config = dict(
    d_shared_expert=128,
    n_empty_slots=6,
    shared_expert_gate=True,
    rope_theta=39100.0,
    optimizer='soap_variant',
    learning_rate=0.00111,
    warmup_steps=200,
    decay_shape='sqrt',
)
Below are experts of layer 2 (counted from 0) of a mixture-of-experts language model. Rows are named router (the router's row for the expert), gate (a neuron's input weights, with its number), up (a neuron's input weights, with its number) and show model dimensions 256-383. Each number is 128 + 32 x the weight over its row's rms, rounded and kept within 0 to 255. Numbers have three digits each.
After each expert's rows: "comes after" lists some tokens at least twice as common just before its tokens as in all text; "mostly gets" lists some tokens that are sent to it at least half of the time. This comes from a sample of Wikipedia text that the model never trained on. Tokens count by the router's weight.

# expert 32
router:157096170083163165137133090124122138069155096091160146157128160075143120118148143082129133092132114105098104132079045160110128139181086158094118067137134078165139103118090087123119093125184148172125151111166119088092084139110142126102145133119203123132140128089125142167114127137103079169134106166173138186142113149103133155178139177125145073134096131128119105091118136120156177136107
gate0:132158065111086143149121141138127160149162181097131139161101163133177119064171129135112110177102124151095147155146109144106103115156165091152139078124133092179196167148105169194119126168123133109131100106126108089114190173121134181126128158141138054169112107125174162123146080092081114118106151103164138141148147143127110127148149147128225146101153160235131135125147084142093208116109
up0:134130190173174126108142109141125088130096125115121115128157130116133151190149183112136142123079147148090095134064119114138096141104109169119078124145145167123163092107131062126120151104123115168149148158131099147187113111118152086090114096128122174047130139147112123097110142129114089150171142150065073111151141123140151132122163124124111045174169119083140148087132134127088086149165
gate1:124095153130119142132159090064112097091092122099186136131101153150137089119184155083097131169127160128151053079090143066108145089105157146106106202134146133183140172153104205198121145119104095136162160196128131132131078138099150129109112128121110106109122054168127098104155101154145138126126144105194084138127110119114149079116147119095124120143125072155089131173101196176096110155121
up1:117135111139103094094076103161173095165141153143114098136117144146145125153125096183131076091169098161111166148129129181165118141126125153174121087103103114115097079120151085107123104178095138134150074034140133122108167103127087106161136095167113124135143200082179157192085125145144168114131130155086134143099076129077145147117150115170152128128031210160172147152115116150116134107109
gate2:117119113184166146042121159032134118139144130134117112127120133122052154153122112084133159124078157143123086197175124088100138097165089121147153126055112047137077102108130088176171139137151105094107105136108152199154092145177125130134076143120165093122142204152107124161113113118113126126128150166131160136079150173076125118116169112164126152159103148089123186124150159172128033100126
up2:163128101163162131102097128107142157094164137107146075100099153072126150180159165144084128114098105119081148124156136160103128087135102143159142130064080131089073181189086063222148123093142110121120179163172135189142158143140125139119114094126122136134075112161132127139115173141102127138174106153066205134126158169087193130135144063138197149150126117222130151117158128109094059127086
gate3:080146051109194136132147138123216125178152108160181173137155156136116183091182151097157137121096147151188083175127070117171083068131142112175159105129079101112128150147141128091150152102097142093128072086117065175077147146179120121193183133087112120150171086115123107132091127135115110133102187099134131110126147136135156142172143146123122123106186155112087137144084152150138102075194
up3:105136107166123135121120139117127184132143147123148188138167074149088167103141152113141130170179140061139097135144108100175079079065127119189186161155113164131161129129151087126100136101158117116148114105147056139066172133148119098142137152123111097162176098129121074147139143134060108101119223091129162122130127161138174170128119197090135164107155125144103129136099120128118078105157
gate4:112090134102069146141106134089109091120067148067081160073155095129078106112126140113122173116121117145084128148156096132149146115128113082163144177144170135131142198153148094182155173142149146179162150159122114136134091166172106069141126119119032117088131164189148166160100165106060121141081198106119189124137098190089117135108154182174143198144118126117087131161139132140183106173152
up4:171106145110070116106151138177118154135120125139123119168133131086145134113128092077136083144123147111122216132140171074123162094110098168094121130177183142143132098090137115181131102130143085113177152115136216076117113171097097135131135166091162155166136146160141138127157154109130142165163200098067092105131123161165122121175144108110136125151139103183139154151156101155081117115137
comes after: "2", "1", "0", "See", " EF", " Feder"
mostly gets: " based", "0", " next", " military", " instead", "9"

# expert 30
router:178172100165127098179079112138144084082129097144103110149107104152126156187132126141068122121122156183162109119154112174122105116147130084150124075159115121092115112113114120090108110166146127115195149133136086093151131142107134112180178130129115181136144123128162194149085114168108119192135078112115097167120064139066150154170097121092086134127137143123093121159194134143081157059122
gate0:153101121125094130052157094064128091134140168137103192094184097143110111129120119167171097117139165108161087136219108171120107112091161068118069140101200120100123130131191155166146105148128168188126105142107129134156119084123111134071123178116103157155154127154197160168087120146072123162169142158134122106111132128126119115140163065131140136076112128099104121156103140118044094152074
up0:090162122074147130097141162162121137110094066160117082028097119078162088112087089145101135167118089097140132106100118150135097148134164120192160133170077140145194167148119147067129094101104095161101119150110174219181113162164077128152130073116179130105108139047105165115122147109088146094130160130086107170100124161163132108106147153120090141107127076123127141108171135092200081113155
gate1:171156058126117160119101096113116132153158092116115206148151157134101149148206153133110162111073077122101160134106100125109154097066138115146202208158106114088168096171128151149125101125104115132135146168188166140135165127084155141093059121132087162132108144135115161179139145138111132125070168092119186087160162107152137113101116077068107133168110182131168149138161101119116115161100
up1:161161081139142124110119114146147133126145123132122203141107123121108189164171162135093201147099069109087154130098066123126155093144166097101209173150089122081106056173130157176123114106116115128118129203177145134149135128086147134072065132132103184115121140143102170172142135169129130132117184101140172122118147064135129138111133091100084116170120170134181153098165125122151106157169
gate2:079155129125107153142133135092140057132130159117118124060146207089099143161172125085160132097110167133145171110144121125116107092165089103217086118133141131146131164147124159032181131123081098140174147152110106138194104116186165160149183199114146132153142110093105144184124174161083160140112125139136185101169117127110128117115108137135064143115190113144088142101104134133109122119099
up2:168157130114123097121130149180117219101132090155137160172071040163167105095104111148108099148146127119112097119124138162129088162113167173072149159092105129098128062097149119215073145124179155113097148146100124184132112161092132106094113069129098129080118151150160113067129072149183068120137136145159095148125154167131124147124122093124208058113099116110161108146109158132168108126137
gate3:120137105106139121141097126106152108120093074048177137185048086111129152111099096153085157155095104157148167148159090119112156204112143098142080126122143092075161141063121058108168119166133075146120070175159079107112166156129184170089110125093113120115070140141135197119078132130168086126108063115114125124144094124114134123160184120147107116097107078126093127148159137092054165114129
up3:119092127113132129133138134106122129099074084084211147174068084134161205145099121140093138133113114139144155113126092131139173203104129123135091131112156085080151152084114077133154149173155080130130077185177114111093159124118177162110143113088173115084077181123163199149088125113167096131092105109103115123125148068102140146164191121170098140084140077106080146110151165086051174136133
gate4:112126153070097116124093169083133123172120116110141179093119154150090124088191073161168133209111103092163135173160142140179131112130161126124071185120168106107140117129142146187102172093120136122152087166073172121089094117163104138114063181056168160158171121114146193126109123144124090111113126175148066095093147117118179179134066147157159123162147140077075091130159130133146128128082
up4:137085109142138108161110132119141090254124122134089119133126101127177054106103144143152099095094179126108142060128120080125098126129159124119176192050127123127130144163094084165148124129196168141127149068143107091106146168122110088086199090077135093106098137112102115113149123159181175161121109118094149136130088073126127133095197143111191125081137113128175106152091107130165121148169
comes after: " the", "-", "==", " a", " The", "The"
mostly gets: " member", "ings", " President", "History", " use", " version"

# expert 31
router:168149067196104054120100120113159159120134136141127173098099093135155142078162163162088140130050131100157094139075196146151097198092150129088135169142138073234113118176116089176120124142129122091103170126072096151152198111159113077087102146187152149124137117146157128117131149112168098094100161114133096157151113145103084166150145119114149120135103139111117122060196155103122137183136
gate0:142150077117153174149150159024081134096113062145136124092079126082084125124110161166141092094079076104127130145172133117089150153097136194108174119119198120164139158132113194194095157099121137085027147138126149122104173158092074111148130136072109119098068140130152092105107098141094128168099133131085128101066073087144143163094123078101136099150143172085102181118137125087098133151115
up0:191142162107120144156118116076109120123127052184147139026131130106078094135105166166156139080048042104066111100147111053068133086129159121125169134156124150097141160161113176149111128164119113092096136130149115142131152097110077142157100121110125130132126172122178082063136144118110148195106112158095198112068159112137147152119093138105156110114165142081091138139148134105103141139130
gate1:189105127097090155121103096138130083090109165171152203085139163070190151185209087145142117095129106101160099106118139102120129146153126108112071129136140121123158170140133160109132155119051150155131117156112103125198120132088113134132088152126157050163095153205155206147113107071046133109134117139077110129122092217137183101116145136122125105116120192206133115120134146112114101147103
up1:115117163148101116108129087081116156091114139134127182106191129054187145146101138117146111129162151149174116140091103127136154148149197139116132165166121131171121164149087112152148193106109205135146112125098070100187175103140120141112141106103140149096135108138126204168111148110106159141117153075071154143136136166097152174110094115140077066156168132157197138135120129155132085120075
gate2:131165082138118114146130112116105112115155127141140104162122101131151093138133163123143115116146159125162137114190109097141134182118114107147139089157142125162189091114062093139142129090162126169122127171117105190079129101147131096153102091074109145158154099083164108082188099113107093100158125166101047127139125130111138157079119115179081171101199107136129102120136175174109077135163
up2:154090150093103114099127105159086133133035151139122123109084185123071156153117158101135148181079128142069172159120147147094099103163134125111127152107128171152118149192152169135052157135061137170135095065096145096182112154155061132094095155132183108100125174157111133193120111141137183179087084116168201113128065187148101093154154130125122047122129152142147162147138124144143132071091
gate3:114094179142160122163130158074175191117128158152109137170145160078048088172120127072184134131102141066092146135107137166114109142103114150104142089096124114107115143139145130163122104187133133142122135173137147152134119148164086115090119090083072129204162188158132080127120142189114134081142128100122130121165178145134083135133132139147137150104158135166118151113195107158110151137141
up3:085085142132189083165145155094137191092119179165142123157147127070039090121134149134160077130109130089122155164101132144126121148092130175128122119111107127091098081129113108174123119165127085099137142157095143136138144181156085134118132108113089143202124149164118064155101114202159151096147126134124166123108173162119071122154123122126125196169110144137133162098152086141143118112128
gate4:142148122151108218132140136059134136167099110152094101057086143123122114129162076106085159200124137128122105154167120098125151096101118138081088129150135073141204119121144157190074050164128132149142135111108126109110101140147159103130124172124134094172094106142128202112166189095121153126133163172150109097174079132125121116121132165130101101150135136182114124152150124138098109172136
up4:129092129108116068075112165141124127129121215156134127134131113099140062102137120096094106123159136120113125103157124185079117109123151152096091138112096134133139118106115091078162134083040149088151065120093118110068114166195175120160121104130152111087137077083151105121099125149174093113092123159132165122120144120120152151162196153101131134147164125148108105081106122120115127139144
comes after: "0", "1", "9", "8", "2", "7"
mostly gets: " century", " Votes", " operated", " China", " per", " ago"

# expert 8
router:081119181115103119090049110153121128128143136115103103130137098110152132129112093129163093149143123088163071105145137126140175130183091072146088099084118144184112137119070171168116088054135052115121161150156126119113116141179166137146145118136191138171093096101112086180117177125124069111101120126140149138155122097128161167156100137120113132078133195088140074137114191083078144164112
gate0:134134110143127182149138151105115134136139141054136143144207183019161127162138136142136075050112103165142141122151126099119136101127141029121130098085173071108121101124077152118158083194106103160135102111108106159116107143133090138110135151118161135098124157180162169076120099100088133096132148126143129123150113138133156184180153125119100157157147153184103121068123151121068109103147
up0:076098140110130173107111119127142156205147118135135176117088199075158158150135090106098149071106141134148113146090143149162175081146087090150116187098179116112122154119133157096148134115111165112093062089192109124104151173220181166114079145025163126158134153187219094130150179086137148095146136169132126142165195178140081141117170121113120117168151115167117172071188137115130132144188
gate1:125103082105131137127125127129097139107072130091118140160126114124136042143112123103106100222122130158096173135129176118115099139122178117134203136053126126154135101159081190200180135134179111109142118155161153142092105092147125114150108163070114120120178135123151133135130143127038143102119107096145132144115072105183113131160126180110183164159162139171118067115125114097176129080145
up1:095126132122085100102092070146126188158186161154158134128116131149137175115103103154115164094117159110127086169169088148147106103100150162117128138213165144114127118133106053084125074099084083120137112121109131096138125152136135088101120181141129155123108105121150125098129161049137138137113116141054120116092146109130161128080132059090088160123113071112156186147084146117096182158104
gate2:153132122158139141115141123106069166101106157123131164152158159076158092175150152110091094188080126051126128152116124096108108140118118155147074159105153108138168145079129175179152130118106136121130145155083106147151134119128196137132121100119100048103077132165104109175146135112147050092150142112126055127165128119154139118065131118108130109177098154189099161118111134124101143195125
up2:108110139130135138117118102118082182113095176095100173179182139139153149152153156124104104197080119069137133122131120104092136074107139124125071131092178104143167151082182193164111168126079186091136138145091145148134088091093203138119134103113145094120064155196101109184166140114129072082113136114172058140209121088120122142131152147091149114150117164186084152120130135125096158178160
gate3:106085122134110116136112094092129057095129139114150134117136175125129106150153132161084097130112108115116133108080101088171101119073136156123091146151124119140122149201088141127105131115176159148111097201097091128135050117134080078063099067121127148098128100127144095102143099136049132088144132185175145136143115068141091088133086098160125117045195130060123148156145118141095128177152
up3:137103127119184133123108129164137182135145122066150122163108104098153113126173073103094091149222150152125123133194087129116113122169150123121137126145155132162098113087121111069087144153105111153123119143143091125112146144129116196135082183051148134076088191124105161084124129116174119166146092145114124148088149110064126117104150140134094117137140114178107191086132089132134131124133
gate4:154125113145124113183114115157116151148131118156085122095079099087111141106193146066120164192161088143118157151058153080097159073127105094089129220130144160086141127088158086129086109140143118142147148148164143101103115192147089119088112177165129156069122145143146140092135111099153157157087105131189142024144104125185141156132174194140143150105153159155090139096161160131068112142153
up4:122056159122157142122081137113102190136180098135139125152132138140152134146087108157117106131086156112148175086171059147124142185147130182107117041122110087163106105185107102153072098154092131135121087184130103146126147057173134104148179131074114156188185096132106117135110145134117100108177148148127096166135113114116114127090077086161123108133094148134145107152124111056159172122074
comes after: "1", "9", "2", "8", "3", "7"
mostly gets: "9", "8", "7", " January", " development", "ub"

# expert 13
router:141193148187134135125111148158088157076166149116104107158178149172131184152104208136154135137124166094123086105106043155106119175100099088097135112128080120113125109129110111117107113107161144129149142151154150068108130144172120062114132168188165113120146214148138150129117135125099127102101126094122152151081090053110146160162129074121146134156162172107101180132096116108143084111112
gate0:088138136137215113150143184084117177130185173137132135127187129142129227132191162176126102111146135162155078161131154175180160137146138120158149163068119178145130096086108077115159121130186172164143132179158092072077105076113120087117152154184129087148114122112116202083176141155134144146137167127134146105140120140118134084149152121137092145162120111120131167127132137142107128137122
up0:117089142169074158138102139129130092141150153101136094146135063129114090217105077144117130131128063159067116102153126095127101126151132103105107061123137091061153094161165123135106132127079075102108143133129082147129131189093103146156150084140202134131167092149164124178100167047080127106089105152107129149156129142154088145061132115057154075098198172109152083153092115119140155132130
gate1:140091166133170120059140154107107126097107163125090147105199092131082107112125190122112079145117130111137096150104141106077089174142155065159166067162073085130187113125166101110093165136150137207174131132151140177126121177124101099172180122144117089160027157118148124123139153100115133077152166154135106131121103118078138153155096122108095128144148154155125166143082103096181115142106
up1:110123163150139154042117154130141133101104193095110147104221077138095126124145186114106057139122118096134097122117138085087121165155156044156131076143089080136171115113147118090098155120170172158142136141153130175182126170131101125153184156131147063151041147104131126107145111114115121098138134149170143146145116101059172129125116115120086146158144152159118151125115093154152070139135
gate2:072104070087058150141152103115148117107159089030105125152098169097119138104104135101134103151136084114116160091167165145074185104113095112159111113101088127128107155097139156141145153137158067111148182085153131152051142090156177166103112084037180178115166140100120097128179124060190108178146079050120140084118127119107121150089168132093109075176127071235094119128126145116134093130199
up2:121088165146115108154119120128117112124077098095093121145164147074061188112117212112081130189111146149148143109103102171141171102079134180114064139103111069148173163124070097131114121116118155157158117098152186154126120092120121132156145102150107101169063133097175117151172136131166066065143113091091119120157064103146126134149134165121162079154100127079110077147124118135153153114113
gate3:058126073138150142116069116098133109128111135139137103067139097131125252172189139130186088106120191086085104105126184093141085176107136185187105163126163132121140125144102135121099074150147186131200212118151137093112137097153193135093130142133097115196157160115079092111132153065085172126103131141131128095130093112111110180146191102087150137166120161127129146104176127087122061101115
up3:121087132122140125197145174196163153112123115106120179131145119078121110135103102112127110102135088080214134141137158139091101129179142096109129110176104158091076118188190112132135155119136143120142092088169135111127140188148161141087103099129100147116083138130189128120115080192092104091108146117088127175128161131115118143079163136116146139145101144130162159105081162083123140116135
gate4:127046165120047143179084121195111077120116133093078181129095136152107087112117139044111096100196105130159128116140143072117084127112115149113099158095109137089081164095095089166164151166130078122117148107127148089141155123148144122161122117085081087117073086096092123104113160117134107159128082069178143118157152097132095103110078134100126175168122134121108132105195080115117135092152
up4:142191134101092156077157083082171126170117126142107165125172169130135198159121106088128076207113136080154179122094094160183176136180157126118118082131201164098176099179097175090129125130145152126169136128142120123161152095101170138109150136219152109079133134128125108125161128148124135074142128171140147117130119143134183166148204091141154100132116123130184111127087165061089135110121
comes after: "'", "(", "’", " be", " Trust", " are"
mostly gets: "'", "s", " his", " her", " their", "as"

# expert 23
router:150128198183131114096104065120133154137114132081207114115119148189109096238152140134106124146161111133072154135126104125064147098109137138076093099151117133088128115123103195140119166145168121127134126104194097134137120109121139107127095155074148135177103157125119116154181159127131160160138079098097116152172125093197142104155147120091002067171101159097126120118137141139107182206108
gate0:112108142103172184103111135093120176057143175109108127119197116170120114189086134195102053176093141121124148081110140189109080136142146129176171080135123109113127137099079193152108058157152129148151098138204170131186127051143126100101112129143097090145113101101114124134105054104118108138105127104120174126095146154101119087143113127103185057132100178142156155117134144173131134159146
up0:108127135153160114125157129118096111089075090167084109119121100150128057118129115134101118137146068083147091108143100160179126124180121126155107152140075126115177128180146185150138139116077163117107135159116108102180146128155126092181136072128118091138184159161124129084159207154131130167152131197093179151150112128159090116202092108164101135128175136131107075126093138142155109122180
gate1:116122141148131114124129145165127155121121135112119130231195128149110142147089104171129161088144174125089148107153145149196138187182093120144116096112077164113123086099153127141123154135177128088179106114111126107157120112072133130125128100116108124145158111148080115139130124107097149067107133101154134162146135144089114127129143078040107154106148150126145090137118156124110145144116
up1:124145117100120125158126091075154089145093101102155115057079121168078148088102128090166078195081112130157132104077086113083129100110155111143151168172185108099104197120126142151111113134113128152091114134145136127027108121141116116117142146188156136118083133119134129112129095163176136168142117152138122099105095148159199118146116179211107091199087105158113156132099091131139110101128
gate2:100209159189143106149086112154171079095124157155138089094082120170151088114147127107126151084081144118131142132125130165139140121069139086188206155108129146088139094120131113166122186120071110113126208142104070148163093099079139089125148137111111153149097143198157132150149168122131086124132038077090120095133117119158131130135103239169087214063114133129119066155126152155129110171115
up2:126059104094162141139134111147082164171102157089101150119169127141137170143108125149159138149159132091121085110102167118088115182163127099070054149143187133151112185141107154106169137122148181172147105106178176119083107138159147162126095078128167104139145141093120118106125142167125166178114194159161116158119170107081102134125107044060119107157213138143087189135106143095128131105083
gate3:138085148093092166137128072086147155102137211086184086143139152091146170182128036142152139096100155149142128137099092110087175120132116069099117119102128129150141158185166151145134148143102114090145114141168060146170111126177130133157101127146199168139095117107155154111114093130108121075193164212095148074131184130152089149098138095177093109105159130061066122155136163153106074147139
up3:140120153197149184120148150110108142174070086102071113142095144161087117099158158108097151174154106111155055112134162124192085107105138184154132129146115085112121118101128156073143118099136189141105122078094191083106157155118148112113151107123111113167152138134140198168140139150113078144077109090142128164085143133103141121110128162089173116142133205127139153146153140161134174114163
gate4:091138153144136148128102150137072146146141139139106102118116127154101146168140147116108103157100186092146057109184114146124111128125148129187147109073117083153150113102199133170099083141124147130122107085104139095058094109125126137125138094116152183113124163110158038130118101086106096108134127141095104135109122142109158215121195083114167121100125154161089147101135150160120111124107
up4:078136185160182155149119182121047175154180147138122104138127159123084146159101177120103149124117182146139078108180137159122127138094102169146131146069110113152117132139176128146098126100138146136132106110107137166110114112112132152100110128129145143153073156086114078130126130110118083112107085085114061180126103124131154214133173083084106025123142121106084147090128116191106144163147
comes after: "3", "4", "5", "6", " by", " Born"
mostly gets: ":", " —", "):", " –", " .", " :"

# expert 19
router:165067087114202147153143122165079146151135100140143072103143098074145182090103127113154140187118153101137146075081083143125153116171124131113103115133152134157155097201175124136200103149151145141106123109168104183165090205121128121112119126163149078107158167126145143093209154048127120113107137152170130079082111189093135149122128094166174186137158091157176159143113177122111149155138
gate0:123136145083039069148128094167147170093099131072152095117081109145156166112142084131166160120164169155200082114142089095120152079125167139141121092095125102089141118048158112105136120138152105173105136117140125130104099144129099121080138146100125146144066151083123161137133180108181208103067108132125094127147171113159151097107092179160128119130120154139119135184099066107078095097145
up0:108140110089159165048093144130094117119146111122120097140118158149098116177108137078108131122139123135114131145140189160050142093124156151122089134120149161075106137159105147069113151088112118084183116061176112128095175131158148104148128109000089093149104039193143121144153130115116142108188081130132093126117148123138195152227131173107088086164094125123105175149163183111102126165169
gate1:150118107152133123171139104131132067157092054102145116132117151161130157106113124107106073117133177124149097135183106107146134149110131083124083124071117161128155152121131105143125104175172112040139081209163108150111130105132115165078100136154140089161149166094086085161124212058115118111115140192120106111055157139126114064051157182097186138100108114163042152113103153110116075155066
up1:125114087150101096166175062130106079115126108142179142110096151126093118148126076110098131181098080064102091163142144126054084099135119146110113106086130085155161181131089139118174135166126114142076143117102085137154170154115109139126160122130140095118076090106093153155102062167093095110109123123133150083094115134157144059090157145098136102056140144111118161065076131126103122094084
gate2:121147108121137103150131162165167120112045141179100086142096103156168114063095149137131117111100146096160119149079111163117135100115136154126113105126163133156139141115133126073139111124175124169138087095094099166088124194124137103115095163091122071111206095097184133182124118115157095089121144166126093114087146104190168102160118140179124222108152103177159115150182148141148184156132
up2:106128102122135085080146129099082189100170101093143086134106125084102134080151073130076081129136131163081166131148158153139148158122153096203125174189118126149121186118073148178134132118047064162133148104135100069112077124134117111132198111166159182128107161118080193118158155077103134079123091142109160057143126103097065123146076132098122064119105128153170162138092128200112085103109
gate3:144116106110146199170089162125142097130107124104152183132159084153113164129161128155140140151169152118110094150167115201100123134182102159142159150080138167161152177116070061107123102176201182129144146147122100144178173059086163090077097087175091050150110152151128096153157120146089123135107151143088093121101152124098128148114091187117089116121129138144082086073098108129183092106112
up3:153045132148152120139099101166144093120095130134103163125154114098132131173145124131077150114152114159087047120148112083108080081115107188168135119115146145150089105133118159123120141130164132078103121074120091158156158114139082140121198100164124192100078167132143101069089099114157158166149076189111115058121110135178132113145122135084141178140130115189083192132152147161090175141131
gate4:188149172074075180117162162140082212149129151064153170168093119101194065084122133127151084146099178151138102131066122135082127131126153096137088113133173121158134196094175087104077157098120124060135096115105138109113106087188184142104109139138122108131210136153115086087121138135123139088152144066098108039066087065139143181098163157137117114155144119133093129168115135080118062099122
up4:105106107166108105155105090115155037069106089142097079078162123136105092179158104111096162097169049102051193117149108145170132106133129162130176135103086094105145053152081137146179131151133124186141191094110155147150147160046077128158156097115140136095050125111100163162089113168161116195139129180160158177167140164097075099141094101094134159108134147151162125076154115191152138160111
comes after: "0", " ", "%", " —", "3", "4"
mostly gets: " which", " —;", " |", " –;", " both", " ISBN"

# expert 9
router:134108104096117112182127158148154124088114154146126106091142091101121058144121116129120147108128176085130130129086087089103159153114153134116103038116223165101200155147091091083087115089128111157147156133129119162158121138175096159048135131120122149151130125111157112074149111189132170156130187148155213173182155127149147162086105112140205175156121166157133172118168151050180086134068
gate0:094111147131086129171161121165151132141106136148078164043084151081137142090114125083104129220130100163126160110105143125152112156134107135088131113194188136135153159164129181147192165123145051052150099107102192135107089117131148048144095129145139108136118138136179162126110106114211168133140117085101159107095116142197090144150137117106110107151120119084088172119099168152104206123068
up0:084133087120136092128057180155080119155168159131206121133048170077139108190176142131118140091147158089158175153121151132108169112099157163160163130116131066134080148046110142114144106147116122151132156130118163143182104157146112132099142162094108142145103122129128089115172136059157118112195047102192080168117131137148112106126098142177137148120147123114082055091078067020129098105134
gate1:090097096123084159144112096132129101129116104140141185164150167092104104132163152124108144128143141069105100062083114101168154125130128129095176100098124155166109115129073111070157131148115105101100088135153153135163155056113107118101130069124092108100071139076140205096115133143099125162131118128178157147150121105112079124103134110138107139105164135146135145140136172074169126155150
up1:131101115160149137102141130113168100114035131085193046098129068128112183074120058092115159072120122151128160154194077127130114154150131124140112132127138139121155118118151084131149041126135133115161120140109112195054144208117128164087151110104157115154170169143080152142128095130160149078140121131082133133101165166094158073092161103165113088127120089123114141120121064164106170117116
gate2:083093114133132110113207082138099190152120124159118138073072157091107132123126103176123118102137092123079140124100084127160163131161119158098121158128126106132181060152196153134144074114153130135083170217107099148158140188129141163113101150152120129089141120133125183100149174091104108103108201135145102086071122180182045112132152092128132143170158095099096156139117116144158155135103
up2:089131115126167077150145155186180145151178104179179186138067139124077149091097146118101116115147085156104133112181142213153109153165105081086033142186115134124133083109166167143136135137168134107070131121178139121143161187143131144112072142103121122123112125117128125176183205160128121102126090118114133137073117110155121150138140134123106163167074125057097102109125131093129154081124
gate3:127155126098134233117201174141120134155137097095141141130092175120146128136137125144095127172149151100102104160061093078136113135095152202071151109098150158190169166193061101117123113111154070141120156180102132109074099105105189147075133128141114116108133127185146163120152132162095084165116097089165095137050106129184068143130151140140095111151154160128127133143118177157223140147139
up3:128175140107155145129167126109097158109156126070144186167172141112171136080148178141088116152143160121120129072135151100082115143114170133107134145100144149137174138132131072123063161109140132117157097111115093114174165118138130123128171108149135095114198158084195115139172142133096067098142092128107157153115151130169075105133145145152141096111144148183100099164116132124183134210148
gate4:179090179125118129148150144150131081126157132119060172193052166211113095063150148129115113097137110176141114129105128057117170104158145095083172126116121202122156146105140141088071088155078110083142126161060077143114112149118153106099112112089093119179144137175121143118114158128130206108094163044175107117124171101173086129120126096218123150114116147065095081116127104133130095110150
up4:086140099084132108176096124110073201115138104149135086051186127078131135215104128165149153124155109122180145119151111169207080133111100189162101139150120115109149077167154137161145147098167192165071134089124129141112159154140096111152149091174145125095115107100182104106142106145095066150089101209104127133107100118137131100141089151079136155135129106136163152114130137169128200148090
comes after: ")", "\"", "4", "3", "5", "%"
mostly gets: " |", ");", "):", "%;", " following", ";"

# expert 7
router:129135150133141101176142152194104154091117113105095185118091142119177106102173140151131092106169134086134155097149062114146139125113184130145147117118128098182123124121108077106120125081187097168131116152128108122125115099102173056146115080157161096041119155103098168119132161034132061108114098121179145152165144080135118152121131128099122190156181170164099158082186182109114174149165
gate0:152093127133134104142142155099128174108161104074131199078134092151076077113077097139158112117138104143153104116118126096098153114125146150074158115121113199123165128176119088094093102170060114127161108149076131097077133025165158126113122123125105182116139138185180103132176140124095060120127110129102108128103181114109071128104124122171112094146109166123158127105132145085201191136114
up0:163116112113144107136188197102126161095151069102133167094106109179083076097087064138128124132138115139164094094114119091115154100136104160069144114137125154147163154115112084099095105170109093140169116160065092111087195048168167124101110135114148176075116105142173126098162187123064077173153079132130115140102201114108112130151131120153135101151083200118140132143149128108151191148146
gate1:091130163146210135126080139108093109135118135105102155117119115134189143144111185155077126124144121105144148124159117170118095124099147138115120155116096097131113157148135102139143172101125110124159089098105153136052150103115155089126123118076214150125138130079118142123146117130175169092156140140188124176127141142127156114189109119093172108177170170129100082083131150085127112161091
up1:086107125160187195127088122206134070129074165143100120113109135114160098157114162141097124082108160098136116131147138182123115137059123179140161151114103143167114174101130150153130142152122162134112143165088165116068137075113151135158128107052130111113122126101129143106129144122162166124124092154181118186132092162103145142153099171178165098104164151122185125121090125142138069153132
gate2:109147142117146159156107174155095143128130126150121110181160105141077101193048174086144160106160093107135151123112124165116126082121110129061135134039138126076130166119140138135131156130104130159145147167146073154090107156154171141101182173128094169159177106108109139157128161094143105154151154101138115134162098137116113111172136090072152090154209101158183151130162053130135130128123
up2:131113112149092136072144091107155103139133130114125147072093180116170121064200113179118099132090178150129114151163118089154137189109142147184116117181114121190123075150090129122121106115146128079103102112117190109164163088118076109158092067116158086096071118156149105095126109162119151108123087132141127147122159120169147133095114142171113144117055162100082115112124177141103115144141
gate3:089124162132085102120092168071097120144172069145127114127115090125082128107109078172144174114158149101162156117123112081126174087121067182088162123132139184167079129160164105145114154147116116128137086143094102126156133110089109090093116131131103146190160079127149062093127138162171106115160141123119126121097138153166153137149099139114128201051139084097093113149162105087150156085153
up3:128107136094067160091138179118095128121099173142137095127140136115115185111130090071104130126140173173094075116150151103131130126117132125156099154107209102074211136122120144097138176121155192154109125140165128150107136098131091164125091105158175097110094086142141143185108141086106108093167124124156113063136154114139132122127160183144133106097071160152089196132104128046110075145116
gate4:114069123124141145131133145168177117110111167149092136079134057140139132090106096116132125129179137109115141115102148114163141119192087137134144171162099125106110151128161122119109167113171171108099108156220101094111139083111131162116178125138162074103149090082131198193156134148091100182146123089148122147201162102155144154141094158057157098116101106127159111081193143133093102124163
up4:159200117149098127152116099114094126130150102129184119162136197093073129154145150146121134121054095146134120142127113144088099152091159073128113075118142127155132082111124131146128115153085104145150133080046141161157119156173095101110076159105075175127098137145146092056084135092167156084105112144113107078078113168096112115100125092200106143125133134140094121175083133112156163147119
comes after: " of", ",", " the", " in", " and", " by"
mostly gets: " California", " Ireland", " Florida", " Creek", " Viscount", " Cape"